config = dict(
    num_hidden_layers=10,
    hidden_size=384,
    n_experts=80,
    experts_per_token=4,
    d_expert=128,
    d_shared_expert=0,
    hidden_act='squared_relu',
    moe_layers=[0, 2, 4, 6, 8],
    router_score='sigmoid',
    normalize_top_k=True,
    routed_scale=2.0,
    balance_loss=0.000265,
    balance_bias=True,
    init_std_router=0.00847,
    lr_router=0.00119,
    num_attention_heads=3,
    num_key_value_heads=3,
    head_dim=64,
    vocab_size=38385,
    norm='rmsnorm',
    norm_place='pre',
    norm_eps=1e-06,
    positions='rope',
    rope_theta=10000.0,
    rope_fraction=0.5,
    qk_norm=True,
    attn_scale=0.181,
    tie_word_embeddings=False,
    parallel_block=False,
    extras=['capped logits'],
    init='trunc',
    init_std_qkv=0.036,
    init_std_o=0.0,
    init_std_up=0.036,
    init_std_down=0.0,
    init_mimetic=0.7,
    optimizer='soap_variant',
    learning_rate=0.00253,
    lr_mult_qkv=0.4,
    beta1=0.95,
    beta2=0.95,
    lr_head=0.00541,
    max_grad_norm=2.0,
    warmup_steps=117,
    schedule='wsd',
    decay_fraction=0.441,
    decay_shape='linear',
    final_lr_fraction=0.0,
    batch_tokens=[32768, 65536],
    max_seq_len=1024,
    doc_mask=True,
    train_tokens=403600000,
    max_steps=8555,
    dataset='wikipedia_en',
)
Below are experts of layer 4 (counted from 0) of a mixture-of-experts language model. Rows are named router (the router's row for the expert), up (a neuron's input weights, with its number), down (a neuron's output weights, with its number) and show model dimensions 0-63. Each number is 200 + 20 x the weight over its row's rms, rounded and kept within 0 to 999.
After each expert's rows: "mostly gets" lists some tokens that are sent to it at least half of the time. This comes from a sample of Wikipedia text that the model never trained on.

# expert 52
router,163,200,174,161,207,175,203,203,197,203,180,170,215,218,203,224,224,182,213,194,247,224,191,195,199,202,232,182,165,202,200,195,200,230,166,212,187,194,209,214,209,187,190,200,237,173,181,198,213,242,198,160,212,199,178,200,187,207,213,204,220,233,224,240
up4,179,186,197,191,229,180,200,194,194,226,225,195,198,201,229,203,175,193,216,172,205,183,179,216,199,232,234,185,214,204,197,189,184,161,243,188,193,191,215,208,223,198,233,192,177,209,196,174,242,228,216,218,223,227,213,208,221,213,181,164,196,208,200,231
down4,203,254,205,182,193,170,233,223,221,223,200,144,224,192,231,186,195,173,204,204,210,173,230,178,203,196,212,193,199,202,246,201,194,244,211,175,198,181,202,205,189,197,177,210,154,227,200,238,222,207,171,203,207,223,203,181,222,200,219,227,202,226,213,162
mostly gets: " War", " Art", " Air", " Fort", " Car", " Tour"

# expert 42
router,168,190,205,190,196,217,208,196,193,231,164,193,172,181,183,244,182,211,180,170,203,200,249,209,200,173,210,179,176,201,206,167,188,207,166,223,201,199,193,199,214,211,197,218,189,193,221,191,204,183,178,187,214,188,187,231,217,174,195,197,182,220,216,211
up0,190,209,215,214,212,193,195,208,186,206,190,183,207,158,176,180,196,189,199,223,256,205,168,214,195,184,202,170,193,213,198,222,189,207,208,214,219,209,196,248,191,217,244,184,169,184,184,198,213,198,189,170,206,227,173,193,227,217,220,195,211,176,202,191
down0,212,197,159,197,237,195,153,232,160,188,175,208,221,212,220,198,229,208,196,183,178,227,173,205,219,175,212,212,165,224,217,217,220,180,232,217,155,229,212,147,174,201,176,196,195,215,161,203,160,197,193,182,208,169,209,193,201,212,194,178,175,197,187,214
mostly gets: " because", " how", " As", "As", " becoming", "the"

# expert 20
router,202,196,214,206,181,207,208,203,223,194,237,203,186,169,203,222,195,228,213,191,228,187,202,207,193,210,214,220,160,192,160,208,183,219,234,176,197,202,164,184,215,200,190,203,210,176,148,196,184,183,182,196,207,186,174,214,177,217,195,173,214,189,190,201
up0,213,222,205,206,196,211,172,216,210,218,221,156,219,201,192,192,199,209,194,209,178,190,207,190,196,180,207,172,220,187,229,224,165,183,205,165,193,223,200,239,165,203,202,152,213,172,218,194,206,206,195,221,204,209,186,204,176,213,181,193,215,161,235,190
down0,157,178,195,189,187,210,197,197,188,225,208,215,177,179,184,199,220,199,202,207,236,219,212,191,208,232,210,226,199,178,164,214,185,167,191,213,211,211,193,205,204,188,221,189,217,222,180,215,198,216,227,179,222,188,223,242,214,198,186,183,206,182,202,212
mostly gets: " was", " is", " were", " are", " has", " they"

# expert 35
router,191,210,203,179,189,199,208,196,182,205,187,179,195,180,206,234,238,212,214,200,178,192,218,198,196,202,176,208,192,201,175,181,159,189,209,210,199,174,191,202,224,197,187,176,207,174,181,192,213,174,190,163,176,203,192,175,171,208,188,196,203,261,231,188
up1,187,190,215,195,175,212,183,217,207,198,231,165,192,160,229,220,189,192,204,223,177,195,240,204,201,206,200,212,205,215,213,187,152,224,200,206,207,199,205,251,200,198,196,225,220,197,218,202,218,190,211,213,171,160,186,177,196,215,216,214,192,191,183,205
down1,191,187,198,191,202,198,211,213,190,227,190,213,194,207,195,185,204,245,221,246,173,200,166,218,206,172,201,199,182,223,204,167,230,204,170,199,201,205,208,182,214,148,166,221,201,198,187,185,179,180,211,207,211,202,210,214,185,206,182,218,205,225,193,226
mostly gets: " Phylum", " Candidate", " Binomial", " Turnout", " Species", " Swing"

# expert 59
router,178,199,193,201,187,189,198,204,186,207,175,177,213,201,199,233,221,201,182,218,195,194,214,216,182,189,240,211,161,202,199,187,187,200,182,220,184,160,232,176,209,196,173,191,200,194,185,185,173,212,188,184,204,200,192,211,200,197,178,139,199,222,207,205
up0,175,210,192,226,189,193,190,195,215,196,200,191,187,221,225,163,199,200,194,190,186,183,207,219,219,223,225,205,214,212,197,180,175,238,177,219,197,226,192,170,183,210,197,187,221,210,237,172,201,209,187,188,210,204,233,186,174,184,192,210,193,213,188,184
down0,183,213,217,210,181,236,182,189,197,208,196,190,203,186,184,214,222,197,222,233,204,195,203,191,193,193,195,220,185,194,209,186,210,205,240,193,203,186,221,193,184,189,237,210,167,202,183,213,197,220,205,237,199,180,168,183,189,216,206,183,202,222,214,229
mostly gets: " they", "os", " people", "ers", "is", "ings"

# expert 0
router,209,178,180,186,209,182,225,232,172,183,167,184,170,211,207,226,240,218,193,221,180,180,210,220,166,194,227,190,174,177,191,221,165,218,178,193,244,178,190,215,201,192,211,188,212,194,191,177,182,239,207,188,173,215,182,204,196,209,222,178,180,214,203,191
up0,210,207,154,189,204,237,177,225,181,167,218,204,191,187,185,186,218,204,221,159,229,213,218,203,223,205,215,179,172,175,190,207,183,182,204,219,214,215,189,176,193,199,230,233,200,235,219,203,207,185,212,173,188,192,202,200,203,170,163,232,214,190,210,221
down0,164,197,182,199,206,186,210,198,188,220,204,141,217,215,203,194,214,218,197,181,183,213,174,227,194,225,213,196,190,185,195,168,208,239,194,206,201,224,219,227,224,221,179,174,196,189,209,190,214,203,224,205,167,150,208,192,214,216,213,234,175,168,203,231
mostly gets: " m", " km", "′", " mi", " kg", " ft"

# expert 22
router,198,234,182,195,214,199,217,226,183,185,182,182,223,211,217,229,228,180,202,169,187,217,162,207,185,182,212,199,186,176,191,198,207,241,191,222,187,181,226,195,218,193,187,199,226,191,214,185,185,201,216,216,186,176,177,225,198,188,202,177,199,193,216,228
up1,184,191,211,197,209,210,201,179,225,200,208,192,189,163,212,215,208,195,213,203,198,227,216,200,190,217,190,202,195,218,191,214,203,231,193,182,228,228,222,231,187,216,196,202,199,206,193,192,191,182,198,187,166,185,224,231,180,204,187,180,185,210,218,234
down1,171,208,194,178,187,195,170,217,206,178,189,230,157,240,187,190,228,198,197,214,202,173,159,221,221,197,217,237,229,191,235,225,223,210,232,194,193,183,220,167,194,174,199,197,182,185,209,210,208,182,200,218,182,205,221,182,174,206,223,168,202,200,199,208
mostly gets: " Crypt", " CN", "Engine", " Nug", " Bert", " Fal"

# expert 24
router,168,213,157,199,231,191,210,197,194,208,182,199,205,164,200,219,219,226,218,195,201,197,234,192,201,188,218,182,207,180,179,189,194,207,213,197,200,175,200,210,218,202,221,173,200,198,232,172,210,180,200,195,203,198,170,271,197,206,193,198,204,243,195,198
up0,211,194,170,184,189,191,162,176,189,168,202,212,223,180,211,213,217,204,188,218,209,186,166,187,184,186,185,207,220,197,198,202,219,185,225,211,170,163,170,215,219,177,184,180,210,196,219,240,194,196,184,194,154,164,203,184,218,185,220,172,205,192,194,211
down0,193,237,166,162,186,212,174,187,192,201,190,166,229,197,196,212,196,176,214,197,218,245,203,151,191,195,208,212,161,177,189,214,188,201,216,177,231,155,189,208,204,209,172,174,201,235,203,209,225,209,190,216,197,225,191,194,214,195,247,163,216,196,205,185
mostly gets: " New", " South", " North", "New", " Northern", " Of"

# expert 36
router,213,205,176,221,183,200,201,225,191,196,183,173,233,175,194,190,193,245,180,180,219,187,177,217,170,215,226,176,200,212,171,170,186,173,226,187,215,188,205,189,226,195,187,201,208,180,184,150,213,192,191,202,164,188,179,205,218,168,205,181,189,221,193,192
up0,212,154,173,210,192,223,205,224,198,178,181,234,166,209,252,234,185,205,176,170,196,189,203,198,171,236,208,191,215,204,193,206,209,201,188,157,193,237,208,178,215,220,185,195,206,204,200,174,189,224,215,210,206,187,172,205,178,191,198,170,175,230,219,197
down0,209,193,187,185,213,217,202,194,222,198,173,182,199,191,226,221,176,197,196,163,194,175,192,200,215,220,190,196,218,198,220,184,194,196,215,215,189,231,214,185,201,206,265,210,212,199,213,171,210,235,168,229,198,219,236,207,196,179,185,191,166,227,188,205
mostly gets: " time", " years", " season", " year", " day", " January"

# expert 62
router,187,219,213,142,177,180,222,208,208,201,172,181,185,159,214,213,205,227,208,173,199,219,194,189,199,179,204,199,187,170,189,171,160,199,215,214,184,160,207,201,210,212,246,222,212,183,192,187,218,181,209,203,192,205,193,205,187,219,192,185,189,245,214,197
up0,191,227,205,196,222,195,214,218,206,183,210,165,177,186,197,200,212,207,181,211,170,192,203,181,232,204,190,191,201,189,183,213,179,189,209,198,209,211,196,182,164,202,202,210,192,188,184,211,224,181,192,211,233,196,183,202,156,199,169,158,172,176,239,205
down0,170,196,245,199,212,158,200,160,193,227,202,231,196,163,233,234,197,209,194,215,234,184,223,218,178,210,190,193,209,208,190,176,218,202,184,179,171,216,174,222,193,166,209,197,201,212,176,224,191,177,203,210,249,195,189,200,170,199,208,205,207,199,218,197
mostly gets: " Coordinates", " •", " Binomial", "″E", " MPC", " UTC"

# expert 38
router,212,183,153,187,220,200,200,204,209,182,165,185,212,153,228,214,207,216,188,222,201,234,199,246,207,247,228,193,170,192,217,221,198,222,221,211,188,175,175,206,231,188,196,225,192,167,240,173,222,221,207,188,189,201,229,201,204,192,174,195,245,222,230,201
up1,179,204,209,191,214,184,180,199,186,219,220,180,227,220,179,185,225,217,162,209,225,178,169,236,193,211,183,187,176,171,206,228,214,196,235,192,208,195,205,212,186,200,175,198,220,164,200,198,206,187,179,156,183,202,192,154,223,183,217,203,202,176,199,221
down1,195,213,188,198,168,182,167,199,192,176,174,199,214,158,170,173,208,191,162,232,201,201,197,180,192,214,176,164,188,227,227,207,180,175,211,228,234,182,180,172,178,178,208,191,155,209,221,189,239,209,243,257,207,216,178,186,202,187,202,197,204,235,217,180
mostly gets: " with", " under", " against", " for", " between", " from"

# expert 75
router,205,195,217,189,183,198,221,197,202,187,229,200,186,171,230,210,209,222,207,189,222,202,204,228,192,207,205,215,153,188,181,186,190,226,230,199,195,195,184,202,195,175,189,201,199,172,162,154,182,181,198,185,190,179,185,196,207,202,193,174,204,200,199,229
up0,205,214,198,203,192,177,203,193,208,225,197,196,211,203,238,212,191,205,219,199,203,195,212,205,234,222,174,200,217,181,200,174,235,205,223,215,224,203,207,196,194,195,209,181,192,200,194,163,159,185,221,181,178,180,170,198,208,186,207,247,172,183,187,200
down0,177,172,217,213,181,191,208,172,220,164,223,228,213,201,190,203,200,234,190,164,215,213,191,188,173,222,213,212,209,180,231,215,189,184,219,178,190,208,168,220,202,196,195,208,157,185,196,215,195,234,240,191,202,216,212,201,196,172,146,182,227,230,174,196
mostly gets: " was", " is", " were", " are", " has", " been"

# expert 67
router,209,206,194,195,213,218,233,202,205,232,169,148,202,198,241,220,222,218,248,206,205,196,239,224,181,163,219,237,177,228,209,190,167,194,196,234,209,169,202,207,239,190,202,215,202,205,202,188,226,224,236,163,200,189,180,215,225,170,179,178,208,245,206,213
up0,217,199,195,176,198,203,241,189,197,174,245,220,216,185,187,209,205,214,188,181,189,203,221,202,180,248,207,214,183,201,203,244,194,164,175,184,224,169,236,183,184,188,225,214,222,195,228,185,220,232,223,213,201,211,199,216,214,213,219,202,186,197,175,189
down0,193,161,195,187,211,210,207,182,220,214,194,151,224,198,204,220,202,208,222,213,245,220,193,215,235,197,204,225,197,175,214,201,180,209,207,207,190,191,224,199,210,181,197,219,224,209,192,199,219,195,186,190,192,191,194,198,211,194,205,234,184,176,167,176
mostly gets: " United", " Angeles", " same", " latter", "United", " Syrian"

# expert 47
router,173,181,195,187,234,191,214,224,187,209,185,191,215,176,181,219,209,205,197,225,194,209,182,214,170,216,181,190,198,183,176,216,191,185,210,221,225,187,228,210,244,198,184,205,221,189,195,189,199,212,200,178,210,187,196,183,204,185,195,188,195,234,210,195
up0,237,220,200,212,161,240,198,163,230,197,178,251,199,211,201,192,199,227,179,209,195,178,205,196,215,182,177,215,191,204,165,194,194,180,196,192,192,193,220,187,208,237,181,203,181,175,181,199,185,172,181,198,186,264,213,199,173,175,196,199,239,172,195,182
down0,219,196,205,202,201,190,198,186,214,221,207,140,207,218,196,178,231,203,246,166,182,166,193,178,196,191,198,198,202,206,210,224,159,218,199,183,182,186,182,227,186,200,193,202,197,220,223,160,173,196,238,213,165,225,199,161,218,169,199,164,214,205,194,184
mostly gets: "Gls", " Pts", ")},"

# expert 16
router,208,177,172,194,214,196,200,220,183,192,177,191,204,175,198,210,233,223,199,186,212,232,213,213,197,190,188,191,199,175,198,214,182,221,177,183,222,183,197,224,233,203,204,185,202,190,244,149,253,196,164,195,198,184,209,211,190,199,204,191,228,194,234,184
up0,203,236,223,220,212,207,214,191,169,229,231,184,220,194,210,233,193,177,255,206,200,193,213,210,192,193,186,176,209,162,196,219,201,209,188,206,176,208,221,208,194,171,186,214,212,175,213,216,152,205,218,199,193,193,201,182,249,178,203,212,217,213,228,219
down0,173,191,193,195,211,201,209,211,252,218,209,199,209,210,207,176,208,206,187,189,217,203,223,165,189,206,206,224,163,203,218,203,155,212,237,168,193,171,195,231,190,204,180,182,203,203,208,202,189,167,161,202,215,169,193,184,210,196,174,198,220,211,226,195
mostly gets: " across", " throughout", " between", " within", " inside", " outside"

# expert 51
router,192,207,178,197,207,209,196,214,185,183,166,209,196,168,198,218,185,229,189,157,223,204,197,199,180,216,218,242,182,185,170,187,178,223,213,194,177,195,183,184,221,193,173,207,212,198,206,216,182,185,192,163,212,199,210,214,222,197,215,172,207,206,202,228
up0,237,207,191,225,185,174,227,204,185,233,168,191,176,201,216,217,194,182,190,216,210,161,171,190,206,196,220,220,175,153,207,183,243,184,179,218,198,211,213,203,181,189,196,195,182,191,225,173,212,209,215,231,179,164,204,191,238,184,165,188,238,212,225,212
down0,205,169,222,173,204,248,178,205,186,230,225,214,192,180,183,196,210,230,190,219,200,221,221,222,212,208,182,229,205,216,211,199,204,205,212,201,216,225,214,198,211,199,214,219,212,191,179,203,158,208,224,156,231,211,205,229,137,129,202,223,179,228,235,202
mostly gets: " that", " which", " this", " who", " when", " there"

# expert 58
router,191,191,171,197,180,168,187,208,213,192,170,169,207,182,215,228,229,180,212,182,221,173,236,230,182,191,192,191,159,213,148,179,192,233,189,217,211,186,224,177,211,180,177,193,211,181,201,215,199,203,194,189,165,189,183,201,196,218,187,196,204,208,227,218
up11,165,193,205,224,195,209,166,203,182,186,251,223,236,203,196,198,158,232,223,183,197,160,198,187,224,222,220,176,236,212,206,189,190,192,194,190,154,174,215,215,184,209,201,219,207,202,209,194,208,212,195,200,186,170,202,157,195,214,208,175,196,226,195,171
down11,157,222,219,216,228,192,190,203,203,234,192,229,197,194,208,225,211,203,216,193,190,207,183,192,223,193,204,167,198,194,171,183,187,221,196,214,213,197,185,198,181,197,184,175,180,202,195,194,199,181,250,189,202,163,181,224,206,196,194,171,212,161,211,162
mostly gets: " Party", " team", " player", " government", " club", " member"

# expert 27
router,188,191,200,197,186,161,205,195,187,220,161,144,170,206,242,241,215,213,208,194,215,233,206,216,180,215,215,240,158,190,170,201,190,196,242,193,201,206,203,175,218,182,205,196,199,180,196,205,209,213,192,151,199,208,168,207,203,194,202,183,204,203,200,225
up10,175,207,205,229,212,209,237,161,192,155,202,186,206,216,218,217,206,207,179,227,187,195,203,218,213,181,203,214,198,200,225,210,180,228,235,227,193,217,210,184,248,161,206,183,185,216,191,201,201,177,183,182,196,186,217,228,176,205,193,199,201,169,191,196
down10,207,206,216,212,185,217,207,172,232,229,238,201,213,218,158,236,236,191,200,205,215,202,198,195,151,187,194,186,205,190,214,193,214,184,226,189,234,208,187,213,206,221,199,217,183,198,185,194,180,196,218,215,177,196,196,164,206,212,178,230,204,184,201,189
mostly gets: " system", " band", " JPL", " Center", " station", " Squadron"

# expert 40
router,177,207,180,182,215,172,213,208,208,217,148,197,208,181,227,223,198,199,216,228,209,196,246,199,193,160,206,189,220,183,194,203,197,200,184,210,221,182,195,203,201,210,193,211,233,191,205,176,241,213,205,203,191,150,174,245,194,193,175,171,223,244,201,199
up0,208,182,222,167,227,193,205,220,210,192,187,212,174,200,192,197,181,170,169,197,198,217,218,206,197,188,198,196,216,210,231,193,207,205,219,217,202,222,236,201,217,214,189,225,202,185,218,224,187,204,173,232,183,176,160,201,218,194,169,192,236,217,208,227
down0,230,208,166,157,201,198,188,207,194,171,204,207,216,209,196,183,249,250,188,171,197,226,187,187,202,180,200,205,186,189,209,199,229,226,193,207,228,200,204,223,227,205,213,232,179,206,193,178,193,192,203,194,174,182,202,186,217,192,195,204,198,197,211,216
mostly gets: " American", " National", " US", " national", " former", " States"

# expert 2
router,177,214,181,211,185,216,209,213,195,217,160,169,203,196,200,200,204,185,188,199,197,221,193,192,191,227,225,181,151,164,191,226,184,206,195,215,181,208,220,191,191,182,168,203,210,150,159,182,237,202,213,173,220,181,191,192,187,185,177,181,214,203,219,189
up0,182,202,195,208,195,198,175,163,212,214,226,241,191,209,200,221,212,228,214,203,231,192,216,197,213,210,191,181,173,189,205,237,202,170,202,177,206,188,179,188,189,158,212,197,229,200,231,214,189,176,237,203,201,154,186,226,213,240,215,181,191,183,194,192
down0,215,208,188,191,197,252,176,223,180,216,209,195,241,198,199,202,209,245,179,213,221,268,216,193,188,165,238,213,204,168,195,192,207,153,214,170,200,201,229,223,206,208,188,231,205,191,190,199,204,199,178,184,186,184,188,197,211,168,189,203,198,205,190,190
mostly gets: " education", " development", " training", " research", " health", "ization"

# expert 3
router,230,183,189,182,220,235,224,189,202,210,232,150,177,197,231,216,215,192,182,185,220,188,181,224,173,186,187,192,178,191,171,176,194,220,208,201,198,202,201,213,197,201,192,233,217,192,190,190,203,203,216,189,193,178,203,219,181,208,145,171,223,202,212,216
up1,202,198,185,165,178,197,206,196,204,158,200,196,209,180,172,209,219,180,211,222,179,181,195,218,192,181,216,221,189,209,221,237,204,185,185,213,223,173,212,227,253,193,204,190,201,167,156,221,204,210,208,223,191,218,217,209,184,223,189,195,201,195,204,206
down1,197,196,174,206,174,166,197,206,199,208,208,200,194,224,198,217,185,212,152,225,206,225,245,229,215,204,186,199,201,197,214,206,221,197,224,184,259,222,189,198,184,197,212,179,219,195,203,176,219,221,194,205,187,157,213,184,181,199,188,182,216,204,177,217
mostly gets: " released", " died", " began", " moved", " started", " went"

# expert 79
router,186,194,207,176,192,193,215,198,149,213,151,192,157,218,253,225,202,182,212,174,244,201,189,197,182,182,237,210,170,183,212,192,203,199,199,214,219,197,210,179,231,198,208,194,237,159,169,189,209,198,201,181,196,149,185,195,192,196,224,203,207,236,209,197
up0,206,231,196,209,164,198,235,201,207,148,195,205,206,162,220,193,245,180,231,195,192,157,184,221,210,220,226,178,186,208,202,209,205,200,180,193,217,175,226,210,203,206,222,206,224,210,177,214,221,208,205,194,172,213,211,183,225,194,192,170,197,225,226,235
down0,213,192,182,196,188,171,226,193,211,175,208,197,211,154,219,215,206,170,213,241,238,201,207,166,215,229,199,171,214,215,180,232,175,204,197,213,203,221,214,195,200,203,197,207,187,212,208,214,199,178,194,207,209,200,176,199,239,224,189,202,236,218,199,170
mostly gets: " Township", " Creek", "-TV", " Racing", " Street", " Avenue"

# expert 8
router,155,155,199,176,190,198,212,222,173,229,224,209,189,181,219,203,219,235,220,226,217,207,165,196,196,182,210,187,199,208,189,170,193,210,169,174,219,210,222,197,230,192,166,215,197,165,225,182,199,209,204,208,185,174,218,213,195,209,167,210,210,215,199,197
up0,182,166,227,224,186,201,198,212,212,175,183,251,179,211,244,169,199,218,185,202,164,211,203,217,183,186,200,189,182,217,181,175,225,177,212,211,228,183,205,201,187,192,158,194,206,174,225,204,224,197,175,190,200,183,194,181,180,195,198,201,214,178,157,167
down0,234,200,197,206,183,220,201,168,191,166,214,153,182,220,201,243,199,214,201,220,217,238,214,224,199,160,188,191,213,169,213,209,163,240,221,205,206,180,224,197,187,214,201,155,177,207,228,210,239,208,220,172,239,195,203,207,181,192,237,221,191,189,213,246
mostly gets: " October", " November", " August", " July", " January", " May"

# expert 23
router,200,208,187,211,174,202,197,206,204,216,171,136,210,183,200,215,206,237,218,215,213,204,215,208,190,216,227,196,151,187,190,177,180,226,196,214,195,213,217,196,195,197,187,211,197,177,198,192,198,220,204,163,201,208,213,193,194,171,168,158,204,203,208,213
up10,198,204,215,223,170,209,234,234,187,182,199,213,221,222,215,233,189,189,172,191,204,195,179,202,222,216,192,209,202,180,205,174,209,205,215,176,191,225,190,217,222,224,213,203,207,218,190,164,200,184,219,173,215,170,206,217,186,200,209,174,190,185,219,226
down10,192,197,207,227,162,172,211,197,241,186,225,187,212,184,168,184,222,194,192,199,214,201,233,206,206,205,193,226,207,190,219,210,192,194,174,204,230,203,199,211,183,206,202,201,218,212,209,227,213,197,237,180,205,201,213,210,215,165,187,200,170,183,175,202
mostly gets: " role", " success", " story", " effects", " relationship", " effect"

# expert 45
router,193,188,170,170,195,213,255,195,207,239,214,180,213,190,228,234,207,189,216,216,188,202,196,226,198,220,199,192,153,210,183,197,202,191,192,195,233,149,194,182,188,218,180,187,206,190,194,166,192,196,200,201,209,201,228,254,196,153,153,214,197,192,205,242
up1,168,181,196,163,170,191,225,205,235,163,204,210,216,199,211,219,208,184,191,183,210,218,188,204,200,223,206,143,183,188,186,186,170,221,193,201,212,191,199,220,233,192,179,210,182,199,190,196,211,174,222,228,179,224,207,186,188,187,191,192,201,211,201,189
down1,208,150,176,186,184,182,220,173,209,183,213,200,184,237,211,223,208,208,220,208,209,191,216,207,204,182,187,177,216,218,196,210,227,217,249,221,214,189,149,203,209,194,243,214,198,208,182,220,189,224,194,202,218,194,207,187,236,165,214,188,181,180,211,180
mostly gets: "\n", ")\n", "==\n", " |\n", ".\n", ".\n\n"

# expert 9
router,199,198,174,206,217,208,240,214,225,201,183,166,227,189,229,208,246,217,234,212,191,217,236,207,193,176,208,205,195,204,205,171,174,211,208,241,197,162,187,208,219,238,201,196,191,201,209,158,182,231,229,196,230,214,171,212,215,159,189,194,185,223,221,190
up0,164,206,173,250,208,231,172,203,198,187,210,210,171,181,213,227,222,200,203,204,221,191,199,179,217,206,208,192,193,196,173,162,175,208,223,188,200,182,223,208,203,212,218,173,192,210,215,188,238,213,206,205,219,223,188,209,190,215,178,206,207,232,231,216
down0,201,194,208,215,190,200,156,224,189,174,224,218,227,203,198,194,198,163,188,177,220,219,216,214,174,208,220,200,182,183,217,222,210,200,243,222,202,194,176,202,191,216,208,170,194,250,187,224,189,206,225,195,214,243,193,201,189,166,184,160,211,196,205,204
mostly gets: " another", " Phylum", " wife", " median", " latter", " brother"

# expert 54
router,203,222,171,189,169,214,211,210,199,169,168,197,195,195,207,236,195,207,186,215,212,178,180,199,199,209,210,189,159,160,215,198,180,190,190,224,179,190,183,181,209,200,175,207,205,196,216,183,188,218,216,169,187,196,190,195,180,204,207,170,213,225,188,198
up4,195,187,194,185,229,196,175,181,208,170,210,201,195,180,202,185,231,199,203,214,195,225,217,216,189,209,197,221,205,213,184,165,193,195,214,227,212,207,219,217,223,210,174,209,167,185,175,182,226,198,245,183,237,188,201,189,213,179,197,242,143,239,209,204
down4,223,174,205,196,197,198,176,210,215,209,229,161,190,187,179,214,232,179,197,211,226,182,237,220,209,217,222,230,195,192,211,218,176,201,212,209,200,208,190,185,169,230,176,199,216,190,180,172,175,215,183,220,230,209,202,210,216,202,214,206,194,214,201,187
mostly gets: " Location", " Votes", " MPC", " %", " Apps", " JPL"

# expert 17
router,219,167,201,178,210,222,217,196,192,198,189,195,178,171,241,201,220,206,191,205,203,218,191,231,161,182,187,204,182,188,204,187,199,240,199,226,195,212,190,187,232,186,187,197,205,174,199,164,237,197,222,194,167,185,204,213,194,201,163,147,219,205,202,219
up0,210,223,210,182,194,174,178,197,152,193,175,209,210,220,209,206,227,172,223,227,167,229,217,175,234,177,200,213,185,200,209,202,202,236,225,172,176,240,191,180,217,193,151,177,192,174,199,181,195,201,217,196,204,217,227,202,230,220,224,196,200,218,219,184
down0,180,176,190,220,167,250,214,194,177,199,195,179,238,192,224,187,236,190,183,206,242,199,196,197,183,220,168,203,228,177,188,165,190,188,193,180,183,149,203,233,206,185,173,201,187,159,213,202,179,201,204,174,214,218,206,231,198,201,185,203,198,208,228,159
mostly gets: " used", " won", " played", " received", " made", " began"

# expert 71
router,189,208,185,152,230,175,181,189,204,168,153,180,186,214,230,241,208,223,210,212,210,184,222,213,189,157,182,172,184,196,134,181,198,189,186,205,190,160,187,205,204,235,201,214,199,192,214,198,199,215,217,201,176,202,217,215,213,193,181,173,201,220,199,231
up0,221,211,196,213,213,227,195,212,210,191,196,187,205,187,199,201,179,187,209,226,194,192,175,221,200,172,193,188,160,213,228,206,221,200,191,173,203,215,157,223,220,203,224,215,196,173,219,206,184,197,193,214,200,226,186,199,192,206,214,207,191,195,220,222
down0,176,193,201,191,193,197,160,218,199,204,221,176,227,225,221,175,165,226,202,223,239,202,215,192,199,236,216,218,190,167,213,157,220,187,210,208,185,173,195,207,199,192,189,203,202,233,217,179,194,195,189,164,224,213,176,166,157,201,188,198,170,161,206,197
mostly gets: "|", "\":", " :", " -", " entitled", " titled"

# expert 25
router,197,190,168,191,209,203,195,212,188,208,199,211,190,208,220,214,215,188,187,146,180,206,212,200,188,218,232,204,176,235,182,186,178,190,177,232,219,172,223,204,194,191,219,202,205,200,188,160,193,190,196,194,201,193,189,232,201,189,201,173,206,206,163,206
up0,192,174,202,183,203,200,191,240,182,182,199,216,211,199,203,172,186,226,168,184,193,238,205,201,182,170,223,213,221,219,184,178,175,217,206,180,219,198,217,208,213,211,207,235,225,169,209,197,174,201,236,210,182,162,245,208,198,216,210,206,190,216,176,213
down0,237,228,174,213,190,218,171,209,186,202,238,183,263,216,192,189,205,197,238,185,202,216,205,167,222,186,204,206,235,184,163,246,199,203,227,175,182,174,236,237,198,194,169,195,214,214,217,201,197,216,181,197,212,242,191,208,232,186,197,206,205,186,227,187
mostly gets: " \"", "\"", "===", " =\n\n", "'", "===="

# expert 72
router,183,170,205,210,203,200,231,224,149,222,182,181,205,212,222,206,212,189,202,183,167,168,195,195,195,189,233,183,175,199,176,199,198,204,191,225,173,208,244,206,228,205,199,212,220,172,225,217,243,207,213,184,200,151,181,196,161,165,150,196,196,229,173,208
up10,206,243,217,196,240,204,208,201,215,209,181,178,197,224,183,214,196,182,212,217,163,185,205,186,232,184,217,223,203,175,214,212,193,212,193,195,177,189,218,216,224,179,195,190,187,208,262,223,214,208,199,193,216,191,121,214,198,179,195,198,192,173,210,219
down10,236,216,242,200,198,193,213,189,168,204,233,193,211,213,188,178,215,208,180,196,193,167,193,182,183,202,199,201,221,232,191,202,164,219,208,163,176,215,188,198,230,173,181,182,205,192,233,194,157,176,198,202,211,200,191,204,217,216,198,177,217,205,199,180
mostly gets: " Love", " You", " Live", " Life", " Your", " Night"